{
  "num_hidden_layers": 10,
  "hidden_size": 256,
  "n_experts": 12,
  "experts_per_token": 2,
  "d_expert": 240,
  "d_shared_expert": 0,
  "hidden_act": "swiglu",
  "moe_layers": [0, 1, 2, 3, 4, 5, 6, 7, 8, 9],
  "router_score": "softmax",
  "normalize_top_k": true,
  "routed_scale": 1.0,
  "balance_loss": 0.00897,
  "balance_bias": false,
  "router_cosine_scale": 20.0,
  "init_std_router": 0.0164,
  "lr_router": 0.00116,
  "num_attention_heads": 8,
  "num_key_value_heads": 1,
  "head_dim": 32,
  "vocab_size": 6408,
  "norm": "rmsnorm",
  "norm_place": "pre",
  "norm_eps": 1e-06,
  "positions": "rope",
  "rope_theta": 10000.0,
  "rope_fraction": 1.0,
  "qk_norm": true,
  "attn_scale": 0.177,
  "tie_word_embeddings": false,
  "parallel_block": false,
  "init": "uniform",
  "init_std_qkv": 0.0252,
  "init_std_o": 0.0,
  "init_std_up": 0.0252,
  "init_std_down": 0.0,
  "optimizer": "muon",
  "learning_rate": 0.00272,
  "lr_mult_o": 2.0,
  "beta1": 0.93,
  "lr_head": 0.0121,
  "warmup_steps": 50,
  "schedule": "wsd",
  "decay_fraction": 0.851,
  "decay_shape": "linear",
  "final_lr_fraction": 0.1,
  "batch_tokens": 131072,
  "max_seq_len": 1024,
  "doc_mask": true,
  "z_loss": 0.0001,
  "train_tokens": 1573000000,
  "max_steps": 12002,
  "dataset": "wikipedia_en"
}
Below are experts of layer 4 (counted from 0) of a mixture-of-experts language model. Rows are named router (the router's row for the expert), gate (a neuron's input weights, with its number), up (a neuron's input weights, with its number), down (a neuron's output weights, with its number) and show model dimensions 0-127. Each number is 128 + 24 x the weight over its row's rms, rounded and kept within 0 to 255. Numbers have three digits each.
After each expert's rows: a language model's description of what the expert responds to. This comes from a sample of Wikipedia text that the model never trained on.

# expert 9
router:142120115140095099122109097127127104126090104126118101115127101153116126153104135145120125147164094144113119141128113116085088135151147134126174143121160106129121124102144105152134085131128160131099127137121118153112063127109120120106154124131135147140080128182118153149147133128133144126098077115113127089140120102101112123129144127091132110157115128130127159121137171100130123107125
gate2:132111100120141123141117123163152103160107120168079151100129157180140122137111133121098154163162128163165124114108145126150151119111100132126142107130121111090121110111136157105107097114088114074174106110130124162125092125134094129112129142122148121178121147135094154127140122129108126125129083162154137123139145093092130150147113176097182078116157128138106155162143131099140126141119
up2:160159153117113110113118151112126127115122142105119153137126126138103143114136098153141121117133134106152120113166084147108129146072088109091100144124130141149157146138110114109151134123103187111108115119098120130100173120153099149118131133133114121082162142126135151191186141108127090104149146180127104197144113158165151156131128146109131111108113122167130124110086154158113140129119
down2:162113097118156123080159143124123123131094124113161097112116112158120126084104125146099116152177097141118159119106139133132121091105105071120168130134093110161126131149155133155098100140135176143122141121107117099137130121166105145142123138137117103063117110122105130155100110120131083122177120117139127093142121130139166127148094121142129126158117088104113103094164160121098112166101
gate3:139156108077169145146109135034119092111126135077061128102150164151128103143156161115126111104101151146119170126147155112086166088104133116118128153093153148126133119138139155116156127144149191112096110128056146097113133140148140118151127151096107146092131131136104151137148109128117150115104113161134142109147144142144093133167138087159127122099130179096116124172112152139132146124114
up3:120115132115120162129106125128145143136136082127118140106119124080121152118126104123141115127121153152136152137137096114121113115151101191118138119124100142146140126110182121132114123123130124092122081103127124161146124167178143106136139105145128116122081122114115150103133121097122093143104124136123148126152148101164164136145132106122124093130118141122145148133117128088116182130088
down3:147117155126144135138159174100103152123132138144123121133151134141112158176134132142094139123150153107123122104143152088115101128159127091102103144165147131099072106095106151090134135112112127153088173123157123108119115088096162065104138126129149127134157194109119099141125125160120133139151160136107120109156159103107080132167108097169105141174137111142120091120090163116126124117167
The word the, and labels or values in infobox lists and coordinates, such as Member of, Alma mater, degree signs.

# expert 6
router:114103130118125128130153142116146126134109132121135144108149106130145107070128127131085112146125142122134139155148107121090186161106112076110132180139122096137140127141109113104141112132135098139116105145131101126145126141125124133157124129141119148119155133132133131104130158095132073133128134172114115133099138138126159095154141106133176094139110092116110105142121111146163141139129
gate2:095122169104151089126128115115132104135119116092104149109160102155099182091148103136159087106139130080151168119138122135161168142111140119148161144155086149125098137125108101138133107138118134155094117135054099114140197137158151116154148146111115127104150153110111125130136110142163193143114141117129110091160111142131114133117117104156151174146143129153109124112121126173115167116139
up2:134167145132111144134148078149133115173123114157085176136101110125121128119134118138104064124095137128158181132117122153125135111111124115125133123112122129119066105143074131141123103167148108094116127183090091130140089111108135136137159121141115113188110144131124123124097094121132150136091110127113116128134150134106152101152095156146147178120135125139156147141145186102147128138127
down2:101126117161121121100115159105127140078131117130097143166153134124131105159094166142136120114149113131130095144097138164152134121131115163129099116114122162150107153080110113169132088164125136119137128111130113124072112133075115135142130138128117122100118115150093101103145125139078124163137115098173102092118186155136111098128120131155163148132108136103136132100140164121092119136120
gate3:130148146103091080119135114152118164125123140153123145114071153166139110107132160146125139148131099142172152096115120113118142132089143134116121154141115139135103151126127123112120130157128132116152102163116117129115135113125153163136128130122114109095142057126148148136123129102124151155116131131135136145114163082142147167115153124153101111130133106148096099178154130154166140184094
up3:131123104165108076136169152126170123108106114092146126095149143186112133072109105131117135144133149135086134103127127136123075170064146117142146124094156174141084121097104131129105109134128118126162104179112116139160149122095123119111151114115156135156120111120137112074117123096137138157125099152131119157163151131141138149140059115139134117149140138119197104130128104127131114145132
down3:165130157118127161148134147162165112112107148120130147108166118139101104132068130164129106082161150141083127125108093119124128144100141138139122130086125147137155103120195139091113134088140111175153100120137145134137116148115114172092155086151127149128141097165077126149133111099166129108107154122098090140133113104133156116140129077116134159152152143161147122146120158121115104126113
First letters or pieces of personal names after initial capitals (McS-h-ay, Mal-t-in), plus he, his, and month names.

# expert 0
router:115085115099155079146145142178111189186131145119159141133073142138099138136094085112103189092124157137119108110139110161107125150150132095108112107101135141157073136153135133142144124078148153145091180120157120143166103093138135093097086127136137075095103129163124135140115104143086160125120095144119133116140126201101136122124136153131114166140170134133142130099171145097118145150128
gate2:160127155145125100137106124129125092155103159153116164135120107140164114150150149124105109120143161157122112129121118105139129091128145152100158117121111142138126123131125105128129102101125142114122126147104126093175144158145130097119104094109165138108163114075084159101121145168153112120175091141140158138105153117128139100163186162118157112150132156139113166098136127093109167117135
up2:143158130086134151175176094074144122147087143139122155118126182129123092166133122115124171075115111128083102116133126126126099160143091095136127130134138102134091114178133149095121144110154130112139127127167133112135146121108157141083160116106099155127121118148148139119090156117114150152112120123127140120144149110128106128160159189185157145145113138134092110100181109081133119088141
down2:162141155104134146098135137121130118142140107104128113115189140152154079109144052154123098169140094145125126156128113120101144166126145135143146140106164133138121107131139142139126081103163168089129129095121149123128109104101154156130143126128143102095179146094175109110122092115103119151125116145141099152139138148158121146116135137084139163117126148087138190134119132129164158162149
gate3:069117122118117096120173153117152109160110135084118125156119115118105141183096133138158148123149124145120112111170099148100128114129146160126124095128128157134064111102110115142057090114096094076148091114134099135109125080084116135130108116168140149144129120137117111138121140168175110117114100115117168103119114128162121132137138098135084147104120105147153123117149097123097120104162
up3:155096159104138113185135141145145118129134125128116092154132154130130090153119114170142118147122153121072144136151101124161132094130146129122127131125084125086134131146131138135153133109123126041150095107152168127125157119088164148155121118130116127138170106081136090080100110130138083135130143128114118127106100116120165107140137058096118161109126110101120121069152121151143125105152
down3:130151083134129120175122159104166147147112154128142128108096108138143110147143131138121148122119080156142126145126129139148109102113127141128123132128132103122130174111160164101140098128157149151146155080142172128133150122111097143108103172126140151116100178136124097097134125121108124098159128129121123125092148089128142123119166095084142109085127144176143131108146086106164091122108
Connectives like and, which, that, who, plus closing parentheses and numbers in sports scores and election tables.

# expert 2
router:135116172134130165122125134099138119111121131094138132114107139113142140149166130160146079190110094146144129123150123117118117118117138153179145100146113114123145147111143119108139151133094124114107072119123186124141112143155122109141156125131103134143129166169129145169139146147126082111156117144116096150125137075154163169090137128156141155133167122119132131101133154169080111091139
gate2:116127148126126148131114117098150115120132134140119147106105127115095140121124128120126139161103109089114110131105170127122166146125116102144129131139134148087126171140122162094144145119197079110096126128140110115153128112098136111132148094116148136144153158132113142154151129100122112132120140161154157143175094112118135106085118165150103140113150153130166139161118156112148167110131
up2:132108137114148126120144129122135129102137118157156121124090141133078117128100157083169105118135179131088124076113133123137164192100134123159119167145141109151126158164124090108124112133148148129121132140148153149128123133118095108129129100089135147131149104115076154096120099168086154165111138134111140088147136107107147124153123149103131064105152100130129134147114087132099081163173
down2:136091142143180085135127173097149125141137149109096102160111151138171133148100103155126107176135098098085148114156153095147162134140114124121175102165141132091109161129107136144136157094146157141128136128120107138094111155149139167140153134123102129104141088118085098115151080164129133153172118088129123140085116145125151130120119123155121096149150097128149066186123116166112139099199
gate3:105136141115133153143114140136166120156122121112136130175092095106124098105167100139134128131135145132114147112123128111122151095144143110128136130151137175107137097136118101127119159121088140109141124113124099081126160136125118098149153119131110136160082113128122154090094125062149104082098152102117178091120078106120152116151092121117165119119123190082108084132122140146112132133117
up3:120150124091122124099157160105139136133115144110096118148113127106131167150139120166093140125116082146142124149105129109151122110124114126147153096128100124151154161117126126122135152114135114121145153176143138141122103111144129148090151113106134134125151111146113143129148128194143117112151113128127133156135105158114160125108145138156121164101138116175180120164135111161137096077147
down3:149164116152132109117122106122129158119138152158115138165125151132149151105131120090150150096137111077134087103136124121074126127108100092090128078143173118144124135145131124125153119146127140107114182075141149133148112134123154122132104150174132108100137103125084117136143166101137123128172149044144138132101144112129094131118157140134104132117145149164100148177146139118108130103145
Inner pieces of foreign names (Mar-qu-es, Cu-ar-ón) and short function words such as a, for, its, an, their.

# expert 4
router:119103117103165116156114134126134169081121128104133101168120183156151116132136119137118128074133128129138086181116089111181091109200139174163141094146089095137139147137153104114106113125117119108139181142134114116160091092121121151117113130072104151123125088122152119153056116126146095150165144128109115119115151143162116155115120164102117120115144142121152142112185158111152124139106
gate0:146116122140133165121142129101129135150157104106130110095151149152110131122187154117131081090157101112151132135119111079138124030094089113135130151130134123101145116091111133145133121143155097116119136119124109106109127075118160151121137159130182186189119131105118123150106118152134127157109162116097104083136128145154125179107115106110117119172129153145120160144105137144111129189140
up0:127089153146124147099103127106131123064125125146188090116172114112141108136136112097120162122093149119103143154186136173118109150155157129070154133116123142147102101175167107109102113130098086158152145127107130122128163136163142110097102116118102146098078147154117131176120119109140158130124147153126124143124116106120120110126117097090108173128160121102140105121119123149135159164148
down0:131131097092106112127119156100095166128122124168122102157083114154097126110165114152127151131147151156142137140131104114150073137145147104124101136102137104128133120144106106140146149151117133154134097132178129151167185105143140170122114099085126136136095133119131121110124146116113105170158168088116174131105109146110124138135109131121128125137099135112088148099128136123108143125113
gate1:142110124133166141115114137164125146111150110119119137127149174102110133112125136117136115099127176086122124116118097161109155125084128176121136115113150177159109126099113137124092090130114135124109158153115149123162129099105131123117132140073108127101132118064107137133146106129140152181073119126147125097081077168124071138113094166130148155129115115142127126096175131124149144138119
up1:093113117170134069118117068104135116083121133137146138128132136160129111077126118082100150147181155161142166122136123119158086110146119136135127149093139136190126116095137114135082146097131129170097145128105143178102077126111138133128132116091158169103190148140098126118107136153102142120092126119120121131119115149110148172095163100137118138147118155173053134139133142148139104102131
down1:126116094099147101157146105106171124125099125098127131103125146112153129152114124122127126102182120117128085137127121136110143142101134131131153122158104156075161143129118094158126093142127126162125153155115111087120148105162091141101158135105168145121153102137144157133114111112120096120112124126121157114089110149125104123120124121136172164105102119142147132081128163114177115147125
Final pieces of surnames, places and nouns such as -ley, -son, -ers, -es, and words like States, York, government.

# expert 5
router:146138121131081147130108129093126107145139131124132163103142112132109083066126122138148156124151111152141135115137140131115124101115129120199153143113115123117157102112121139134122089165135091134159108107176114127145145085089108194153179123093172124130153129146126138164148111115125067132151160159103150155103107126117172109153138154071160076099121114129161125109103115129161135115144
gate2:157125128116149155113107070152095137156145135140132110158141126169122116129119158146091145113121145151129108111111118183136138090136107143157115108123127097133135095121096075156109123117123123141121140158148100129116149156124120136212126127134147109092141132147095124143144138148152091158168107107128139091168151144131094125119106168123158101120094112150138155168125108163148128113140
up2:115144108131103150167147166119114113125110136112135134131123088092094128116114141143166094146102153137151121105110142128107139104144125103094132121113169106126125146135135141170100113161152125104095158129087135074126105093142147128135151127081107167123104132149135156148092125075099141122115153098143143161155122156162099132157123084111145169136130160117109132081126131089172106113085
down2:125115125173144116112114147165114116106124126117126135087130149128144099125169168097130135117146122093154120087121121132115127137105171080116143135196107105117122143115110153120123169132108108071131131128124145163085104157130134122129092085187132121142131172102108155127174158110163106083131126146147131110171102147181152143176111127164120145136147136138165113107110097169133142133120
gate3:099147116136071119091158094119172117138124154136154108100129113152112109156145114101087104095143170125110141085118143117089104156105122136131173184108124130138112110116139135096134125139152106115127155084110093140160148105139155090120138108142149142134129154087122116097115074112152093123137102099154131173117129113123107155144132112139171119099140122112143138123159119130104111140114
up3:158150143131137118127155149103147117111159155073147122141109121137134136115190149110147131174185155121152130122108124155108157131124149089108078121113134115129131123129119159093095149147101078142179114108106123093154103115139149117152113128113137086153091137111149121132096123161120162144130130196121133143130167160119117146127130116156090116119164108114144126151151161129164132105113
down3:116114151096100161172137104124145107124139075146157131139134158094099119119087143110102148157141113136119176124157120124084131139144086130133107125183101174114082098128105110098124097119121142124132123088090125172101117127140122119126165150072110108133131148145120132124136114127170129110093087116166128133124121118090131139156158123166113134113112147167150172117092115132142132112154
Single capital letters starting names and accented or non-Latin characters inside foreign words, e.g. ü, ö, ș, Cyrillic.

# expert 1
router:107121121106118095184128105129125167120179129146130134118141117156108122206176130117092086156132146126101119130132163144186132141139088110094110130100147084168103142113137135097129130113145134152109124134119155159133137109131172097121138157134154133134126145131152144134138111206152176124101109106137101098173140157107134108155127131165112166112129132157102135150110144123146144172129
gate2:104110094180085121114104147140132127144044102119136115161122126161110144125114109104108105089126142103118142142123133089139116136141135109116138125123083100137090147098129115105117121092100100129101114146145108135150101118142172173133146097118142077121121103147124143150152129194139104112104095118133115104114132142162115160117144157118141129138118128096173082116096143141120152121146
up2:096096127139123199104121147114116124122104133148108092097078169103119103130132097111106115087139142137113079056127115154093094149162158134092142140116115140129156158094128119100111140127158117139121115112122108162169144094142152109125084117125115153142171121182099121078102121161106123131124157158132128137104120126130135146119134100100148133114097168138115096111132062157107140082152
down2:094127125119116086172118108147123133110119105130125133166120118160162123121100138132161123108122166157131158126162102065109155159170145107112137151178136131118152138157143139148115151074120149149169104164137119122135133120127160123114162173121079115107122136164113108130144138126095145102120164124134116111158116141130137110108099129116073143128156180124110162143101103145146126094147
gate3:123143152100091112115147085106154158105156145159112166162100109140156128096116165107093158136116067087151125128131172136139080098163111166124159176109110105131110099096115138160155138159101137165112114135123145112130087163129091148179083138097130103134125166158103151126104107134111109162102128118111132131151159102135117138173147099146103081150132143125157164140100146128157044128091
up3:177132093136155061154119094132160130131123133125165150135117108132116126110112121100127143080123105137099142147083103172121105148131090120096134133130142137120128107123140149133132125137138153126187129086164111117120099147096141137122129153098145120086089116126143060112157113172126124107131081115135132153122127139093133119152123096090075167136126121141092144117163128124150173108140
down3:148114133123129096150110103136140154090170108129134121152108106141117080134095152121146111131100107121139150122130107166114096102174126141086118108094120100100109078125069093149113117127117125177156126095169105110160144148152113118125130160089146134120130127108099127135147132109085156085135143139154128121110125107109173137136143128139133120141155148122175113085113112150139125107144
Table cell separators, commas, semicolons and periods ending words or list items, often in sports or election tables.

# expert 7
router:108154105158094144101129124085117109132118138150132138128127103077111164110101140119131112104120118133142137109120149091113138134106142139094084120137107136098117083157101125136174100150185156102127183159133125060117138170132134109106131156125137132129128131135108116097118153132132118158080164096135127148145105159128132150175133100097155141149129108124128139144065110124124102141147
gate2:112108100086116116134165153122167137123147188098120155173139126110098126089091138111179127157130150161192104151132134141156138144119135100092124125160148115063073153176164101158132134117131109107108092136145139090116120089138112106147133147169108129132106095136124137148140106146105105152131109083174097123136131143127109125122152152134084120121132142133123102094145115144132115133152
up2:131167126171122167128126118168108131109142090099129110101151150161150087141178127118183133115061114114156142133091131115116134160122109112183062118129119111147122135119106113090102125139123172146111112152078107120069124114139129128137131137133109153094134123135153148138103176095125177113076144136112135126177122096132159140118118147143133148177117106168089141113113133104096148126140
down2:143098156128089097099121181146094158151101149161131120145068121141134181142151103158122116099127109074109116106132173095148139103103113142135111079169106087097122158119112098138106072084117127143089121167110146125106124131136133131091148115098145133148122126115128100129149134074131121104130143111166134113105125154165151113136126116116122113146138110118130144106107137154125128119098
gate3:120135072147118145180119087147139101092106135110147101115139133122162077147119176102115111110129128142117139177083138152127165134108182093161093147127110144177145109166108157146106155174091134100115130136166111106149103099149191102143150101126140098088153140136122146125100109156104160133098100145145104113142105133122111157082137128121112152152109155126139149127122135139119108138168
up3:082107097105148143140110137095172133116099128123143163118126070134143103073093115118115125114113135091118161087152087152122111123142115109137123168090113124119121150063131087149112099095120149114113119159142106120111140149108158076111175146131100125135121135148163118085133149158108119172145082114092145132158129138125130115120098101160134144145168134108158139154133151176095137118130
down3:122118158145155102124126105146113111114103189139125121112110119107076107113124167164111141100100134145148098138168099122139096148092098146104121136094127118125148103149142097100148096144120146075115146134107157119135126119144112113106139151157125117132134144125122136104151129164120138119115101149127147151134153105132101129127120152152109134102100160109101105088126139159080128153159
Function words within clauses: is, was, be, been, to, not, but, often linking subject to predicate in prose.

# expert 10
router:118159107144102130070156110162106128112133098101118137129149108124123130141090136097189127165133126121160138128109131102130146147130149101118097158133140135165098117121170129177145129136136179147132136127114110148127120103135128148126148122168144153126146081131091132104145171124079160139125161155101118123105113092157133134116115164121160124143114143148111145133147127113081127128131
gate2:124163130107123143092131075135137161150097151146201103111143140135113126117144138103142131135176081101141134098119134092123102123148151112151159129152147132134072111088130148136095179115144117145151163127172158103117157124123176158142137141162160129168137130129129125131139120128107117111144130119156138133124092121197130172100120136142103117131125136133110148114126126092113074099187
up2:147134136120119106139085148166086111108128126147129122134170118088144145142155115102145129153109131122126134105128131097063098134132105174126111133159099162126139127112119099106161095106092156101158089106122138189136120126126122112121084133114123166077129088158137145077133141124120112089114126116100094128116123134105128085123172093111109142102086143116073165138061151120159103119161
down2:162134114099121113136110118166139108170137110135131142136158112148094143095136135123123122116106168169159154119111131126117178121172124123164135099136131152082100122160122128100124154119139162123152111129114081106125154169101111129123124125194109090160158168153130134102123113118139147114156099123153091112088120130120114127129129180147163114132128133150180090188127120172146099115144
gate3:130085133122132155150157146168101119130145107120163101155126131106152101078138122158104133140094116116113117116125132185169146136093138120140136137148132146132123073093107129106102166103127133132139166157131108157077128114095135099154188134157104137129111142147128130092113155136150112109156133117184162123143114164151123160156106096087145106139129112118150112140153118112083108155153
up3:118177110148113135127125110202163143105115146148146152160107115127103115136123098128161084133124152156138118136111147125148132168109127094124119111119120192135142173060122096132082156134134128143157142147108130156129175099131137097083129124154115123163097124150094113132175142150131131151143124108138136118103112125137118145089108096141119160087120126111129092126137114095147070087156
down3:133195113121154087122132122100130095176106118137133127113144139095097154141155104124147112076156120118188087101098165184129148143128137097138140091100080175165137156145150142142119107150127138124107129143145156135121122111080169158189132126107153098117109166150143172136126086164139138135105138126157087111154115182148153155105128130133137128144108121101145191135138129158129122122153
LaTeX symbols, braces, digits in formulas and tables, and pieces of biology words like m-ic-robial, ch-rom-osome.

# expert 11
router:137138122152141123112149140155090124112118138127135132156141158099143146140133127156161149079138086104112156162154140166116116150137138093112128091142124141124138140114113101155101174150126135144118172158139070113079156155162109177127133126142166143132123134095068140153111152112134117163134110140141115166118147122140114106145107105156081113112088147066128136131127118139142150128120
gate0:151153081134200171118122150141141145141164079137092151116132164143092091156140116096147200091157123112105143092130092131127131143111115183127118145119117141126102136128115108075098138091115141159161108127121140096121164097138129109092135135122136114104078144074144102130102096118101109128120151147111144130154133151116126116129132164161125093117173115136145151159137110125101156126105
up0:115152142128134162104125185159094128113131181166146124147137155154146156167124103121155081122139127090153109110144115151108114120185108131119112126130123132125173136120133089141119143115122097163140112146077161157150126132140133137135131100134141184115173114157152088130116129135138128158140126145153138090073134128124115107161147111166153127143117131111106113138160124127112135123116
down0:125139100104108105134160145190142137152144123123119119070113157138119128125093113103121108176109189131100129113094142155070143126109121141148121111106168128164123142135169123161136126104145130130123090171119158114129087121118117136148102112160128152164135113160079159120134140148127100102105117106117120096134119067102149117145080171156100140138100117163128176138123125117126110136102
gate1:080142090112121123118131053164138125112163123120112121118120146116121156116147149166140097117092151103121124130147129166145117131096113120092111152114078119103156123130126140123152120115136133117128131122121109141095107102181116132154159097168150079100155152114167152145089121164139166113152159127130140166097099118119146121072145112151142091128167126135143095127159120166149146123162
up1:125104131143123138137111094049132127166099107167127112088106121108097139111126149136147079121119128060129138136170138121147098131147100123139097130196130135141150138169052132119150118107135130092125131119088158116117161107191128159133128089111126144119125121145129108122080115159132145148140146125110112124116156151073127078120164117136142159138107138123141138154107185120084151108136
down1:086123111110161108147174124165099168101110129139173110098120106196167153144145120136114143130153129095142137108128127121130118155161151188148163121141112112124157088097125154119109106134154119151164120150145103162124098123151130129142134124150105165152114130112165133100131140144146119129161171127144138158139121077103147114134155167099138148136152109115130134125149146130110184162138
Hyphens in lists and compounds, plus first pieces of words and common nouns like album, film, song, city.

# expert 3
router:154131159102161117141163162186110140126143108104109110142101143160115164143114138074193148096124132111174146120082101122192126152139153159121096095124125179114112151138149142161154151141103123142129133082116109152137131086119136157118116153165115075138113113131128127121090089119111135147173105109126122075125145127161079129097115159142116119122138124162166139144160142128129156109130
gate0:106122167164123169147101183125111120179122139118100103140148121105156117142175134111135118165117138140112123097102129116131143140088127107143125142111115141140116136111147170138146130136120116112166172121155130141132154120111136076161160125140136110115140131098123139141186128107142122145130101145161136146148156068120126121097088113119126100106136099154141104109127125110155122134085
up0:138121123093174099139102053100131119152152181133131073118108126110155194136119111127122115136130088174077102128116140159121150117106152114110109129138090150104150166143152154148140112157134157159178129129120118131143102116170112143114140115127063138145118151143136117134110086141137130156142148136083093104068045136136139116126170140122150104137130105131152143139127142129129132141130
down0:110153172171151124123117121106110122134131141129101156130142131159107110122116148107134124132100126093107139079161104059141111109110139128103118093199149143122121107129154127072116123091145128132151144137148187111162135130183120127141095124122110117120136146095107125126059146125095082115140121148078146139107102155123142208160051139097118090107124146113110132102136132129106123140115
gate1:113105101109136132101071105121122171135117114144168089131108144169136124092063118140144119125099141120092145158134156134110097136140143140097136159103089086159116092140156123174089136107094191137153145169084149121159116110103161177147138118102139103105124102120141127144099172133106187111145139112116162106110154114139088140104122100136124128146093132126123120097111140116112102117171
up1:079116147151093114151085116146119129135111135146129087079188093130162169140139130141114139135097143083130106142125136120148119135108162125129100160104167101130114092127104147165127126133148151122121147161122173120080135082133114164132125152170141137153153097095132157119092118124093127143155161088131140108148140164151126144159142134171119181129138138154141128110096160111146113137117
down1:114128121192143163105115140130125128126174130141129162080172110119169124138157117143115163119153126072116136135139144101087116132135135146098161152108109111182107125120121128107118174142108157117112106115162164155135096094084084139132138075110130078119148119116092113107124150133105091127146132134081141136097122138131126126143156116101118072109135150098156114183145094128157101138146
Word-final suffixes like -ed, -ing, -ated, -ment, -ized completing verbs and nouns, plus participles such as known, found, used.

# expert 8
router:134172145160093166113101129106130095152142073126111117143132122115116114132121147106102126116114150119110119119089106113146119090101132127124099181102105158124126130117115156108150110156140130099190127133099107128106123151136139108124133112113079130096156086090126117075141140124122172090109196158124163137080146115115095101140139122116132085126105152184076138171094094112104123124116
gate2:109130103128134148145137142094157090132109112137128121122104112178150104112078110129133076118141114133118115108109078114142076132131117126117182115155160093123119136124078103193137139133130170091145162175090116148141147151136124092136100091139152118132107103134084132105135151134111177166113122119112117140111149109165135165128090184162141093099154103152140135132143108120148119153120
up2:119127162113155145114147126080167081150095082105122143085176107138139098133121137116149132146142130119089154200158124139149126094136094109142126109157100103127138134154084145148121111128117119116153134168091115156139133117135156152135106149104107137127137120122134127132113139056144125068138115172135144117120116174143117122132128166155147140077121126158096073116153150142150130116093
down2:102128168141162118154086098151124107128100121125148157140142147136107095143140115161075134147129105097116119089129158139106105109102104139169113106151107082120120149099089110168141144124134098122076134101175182149116101156148093134085128147145139149137140133160130132121172120134135130094131138136119150088109119149095144100111107102155112123179135109152144124104107128084143146128141
gate3:150176114115079114116109141109112115123143112124132140128138112146112098189136154130142084106170132134146130132148170154095132185135131105133149117114098129142095131145118166152127129162143107148087089162128142075131139150099133174178140127117110147143142135164109125148127128091133132184172131133143130105076097143130111130113144120136156081141102116119135176153121131156115159131154
up3:139110083140066147104112103121123116102156114106122102102122106131130110177128109141132107151153153105105144121175143096129127156121143091105177147111088082160094131153113117128131120135123127139117118123140121102081159113131156125126114140166128093136122132140156114097108060160089160196122162137167139122137121196149119130077149166120169101164147106147115144164138112141142138150128
down3:125125173115141121097164102118129086133138098159116165110168114113105114145129093116095103122149115116140101142133097098175131158118145160138159101162105130095128135125126094147108132109120163135109194094136174117103116110133135139133095094121131129123110098126131148112129095185163124138161090150128118091130116130099134132153134101155156120117147156158141143132118132129118082134103
Newlines between paragraphs and before section headings, heading markers == and ===, opening parentheses and quotes.